config.yaml
n_experts: 4
d_shared_expert: 128
balance_loss: 0.00235
balance_bias: true
lr_router: 0.000719
norm: "rmsnorm"
tie_word_embeddings: false
max_seq_len: 1024
dataset: "wikipedia_en"
Below are experts of layer 7 (counted from 0) of a mixture-of-experts language model. Rows are named gate (a neuron's input weights, with its number), up (a neuron's input weights, with its number), down (a neuron's output weights, with its number) and show model dimensions 128-191. Each number is 500 + 25 x the weight over its row's rms, rounded and kept within 0 to 999. Numbers have three digits each.
Before each expert's rows: a language model's description of what the expert responds to. This comes from a sample of Wikipedia text that the model never trained on.

# expert 0
What it handles: Word-internal pieces and nouns. Mid-word and word-final pieces inside names and ordinary words, plus some content nouns, such as earth-qu-ake, traff-ic, Develop-ers, life, music.
gate98:512551478529521476463503501497539488480502522484561518480492458549507480512510514481522497538516480570496541498557471529558502483460505497520528469547489504490514515465524505476531528491482509
up98:499534484509457497474451540453493534511471496456492469501510534463463493478515493471476533530505523515489528486552522484542519496482497511513521488524535501490494501462468497484504495492513490
down98:517525498519498509510514543530571498482562514460465476513477527515517510518451504509551523464489502493503477503526542517476499480518522517456506476528476481471519485475509477522504495463550514
gate99:435561493477493496544525487486522488544507492479451532475537519533509459502518477497484503485500507484510456500509552497478462504505472527441522492494508525469481494516484479488454494505531488
up99:534527505497502478491458509499476500481512534492491548523516475540499511504484487523489536476463468552466466474504531479459513518493487529536552511536479494514493537558497519479509525516497489
down99:564541462480514497443475507521464492529505519527466477490532502480512557518478506540500491479478464495473530456475524479458475497522487473483513486519487529471510490507536483507540529491468531
gate100:528492477524481520509484495533521512494505480491466525518494524492489545498489524536519545478515461560525462512482460522466476469508494463519509494471490435477486486473503497525518521503514491
up100:489495574541470517497484493482497501488536479476493509479526489510457547488528483498469513486485503518504515475477517509527517479492571477473499495489459518507500506514529507470560515472498476
down100:577472482476485510544474501505518514454525484500506513486489476519558454487499518518544480486504481512516499448499513496480525535462505467481492510499530473515515536529529513477472491511523474
gate101:504499514467488485543525483479530513476468522511530484514519464478481512455477504523482460525533542552493467467500508492498504490527492500521519498507524515475490482493539530493507457481516541
up101:472510505465489475538465511490513500518499515468478481445484517448517529457527525491525444486524510490538464489582498485513448504510501531511476500485487504513551460516517497530465472489508541
down101:530470525475480497477538539511509527509431491490516507489491495502501510500478468541504539478449441477544476537511514495513511533528486512529530542515515528497511509477476508498491492482469500
gate102:500482511492458529535530516541445515462484536454507497491529490478480515494485536503493486455531497500535498518533495492524520527562521522474485481514494498487493431522437508507469533496490468
up102:512507463487505499485495496452476522531511484450526486464462465552493512483509430533499510504497471479472552468514501529517486471510506548548518504508515516510487499546504495510510491487539480
down102:524522499492504523487486500497509491522494515521554469522496491458458494495508494457497505499465495490500488466503459489525479503510468474504510519471510475505479479492489523491472506499528516
gate103:519483499442485522502535453510482494462515536477468500494496520465461492447464506469468444471442533485501458462493447528526485514484487520473556483508512508493464494519456513503483492467487446
up103:504489485507494501469481544446479496495465524508499566510477507525495528497497527442450489514460505486507476511503483490491515530511459488492509536504552457544481495502478534476485530511481526
down103:521532497514498495517480531475479509470510494501520455478486461507486478569533507482485507524533506502503503508463503492472472511465499518455497503523507502515499540458480470501488519520502511
gate104:481518465495487496510524521498460537485502505485518479534524493487489461483507490498521495544490508542496487489482489540495530500507514482519514535445534515506499479537511509463513490497499459
up104:495482492505463501512473512478487507496526485491484513494505455487495528469490490478512497518534526481531524478520481480510483528540488473513504543514525509470491503530486503437487522474468512
down104:519475516505513453501490485505498524520495442537447502541534457518527507482522506495500512497480559487491509437456462511512520504509535508500500542541531505512500503486468492468473502532511523
gate105:501470499451490548477490530515508505487504482465527526504500498507502509521531448479465462518530456512532458500458505500512467508493492482530481468515496495478481544454506508485500507518503485
up105:483508496513511554459479514522490492496425501522494523494549522487465514561503513487525503489496459468548471499509487502494475483504492480474525494520537466516527470521519540497531499515498533
down105:533507493510506518466510512536494461537482502535485457533501519543502489498474511488526482515473493524493476505541493521505486485491496513483495462461439470482479543465500546510511486502502511
gate106:460479495455497470534542543449517523512465484497473512465497479549490499465488469539518474512503521540519492519488480523555473473523454500484503488513500488497477513513499487463511510491463511
up106:562470457539500471489489458459519476464525506503537488484469519493476506476545501460531510508529480483516511508491480484516521484481559553514467491499483482534534481453528484509524479550515458
down106:516493516528449555536532470517459463475508517493505524458479486497519493488487522527474464497457503483527520441536497453463519506547510519492513442476509504476470508494535475487459476479530466
gate107:473541513480495526522503518548448517485540522521529498473522508496463499458512499516473503530531507511511488518519497492483477498514498532448504530494533528477463490484485502510566474510485472
up107:530498497492494513495480488495523507510544496505526479497513466514503467518498482491591456507525522508527520500493515489508514479494519531463503528506487495495468481510499580536499451541552468
down107:538488505502485521478489490454496487509506479524502499498515511532534517450510536514522456445529516484497501484490534497519535472457502543518428483490493496472489507462492503508525427498499538
gate108:487485496520509527516497508501503524467495533496508515484490537476485501519507508506493464544538473527520522533480485485466499498533498501518550496474498503529501515526539546512479470482464539
up108:486471535490452544485510491485474516483488551470520541474495527507537485521480534448521507473507510477483493486495520503483474509545480487486515480528502497508507485491471543534528525555468507
down108:465514515544487477472494513481475504518464470510574504505482478508510514450501426487495494511550499520520510496498485469531510505536492493524493518485478504502524490483510518510508492451506496
gate109:466475454485454510523503446500511510501453477458486522508496498536486486498545479485486472550515486521486492481475526507475477507521479526546503511493566515540505515561522515501504516560501516
up109:481519515492442508496507476504519490508534507516490483530523545494493486493528484467477525540525479508512520532523535503459456488495491490472491499500505474471494495556507476466506523499514535
down109:518479461504487504470483479555503538508531491498510517561522481474545518488487469535475444507469553496457480531485514487444508539486468486503464487512528505504532505474547493468491466505516446
gate110:486522483480512502489532541509519528470509519505479448524529512493528492504497493532490472521519499533463488464538505495486484494517502538527490459505472526458483480548522536464470533482490496
up110:489516491467508514468509493512446526549513561530542484477491466529483509540488500496491519465549482460502548502503515538496445499460534492462529491473490475544532469489536490514518490546558495
down110:502479478482468530491471519484524484492499517491545533526468515493494512536463503485505486529476559472496483484502514548470468489488510518510498527507474538506440513546450464486480477508459503
gate111:467529505492472497530444487563494477496493523485471475504502539499498502499475481471483515510480506480470520520474460483515461472527513497450541534521541451499492526507494519447513479504463518
up111:494486509499535516449492533496533492533521498490534516534497473511523460511487504532542506480487508455507510469433573503467513491437519528521480532485465484484460522489530490565505476499462508
down111:477514521435507488506488530517519511467509530495480489452482471482470529567488534511509491500493510537513502495522487507504499506490516503497443469490492484481514521452497470502497509479493513
gate112:501526505469487534513475495493508465482511483522519526475537474524513483506557432479499526514507481532524497471502506498486529494496480511488532497491504520461488500523517499467524506486482493
up112:507494529468474514439486492522506489480505530480500530548493495497515516528494512503537450475468510530487496491466507521507501518497497460510488471482469498485495468497469469554477473549521528
down112:496478528539457525515534521485498518495525491546475511471449514462446468539499454480510476453534476511486487511516527545532495503513494497448495490516473483497514470456479514518514523472520509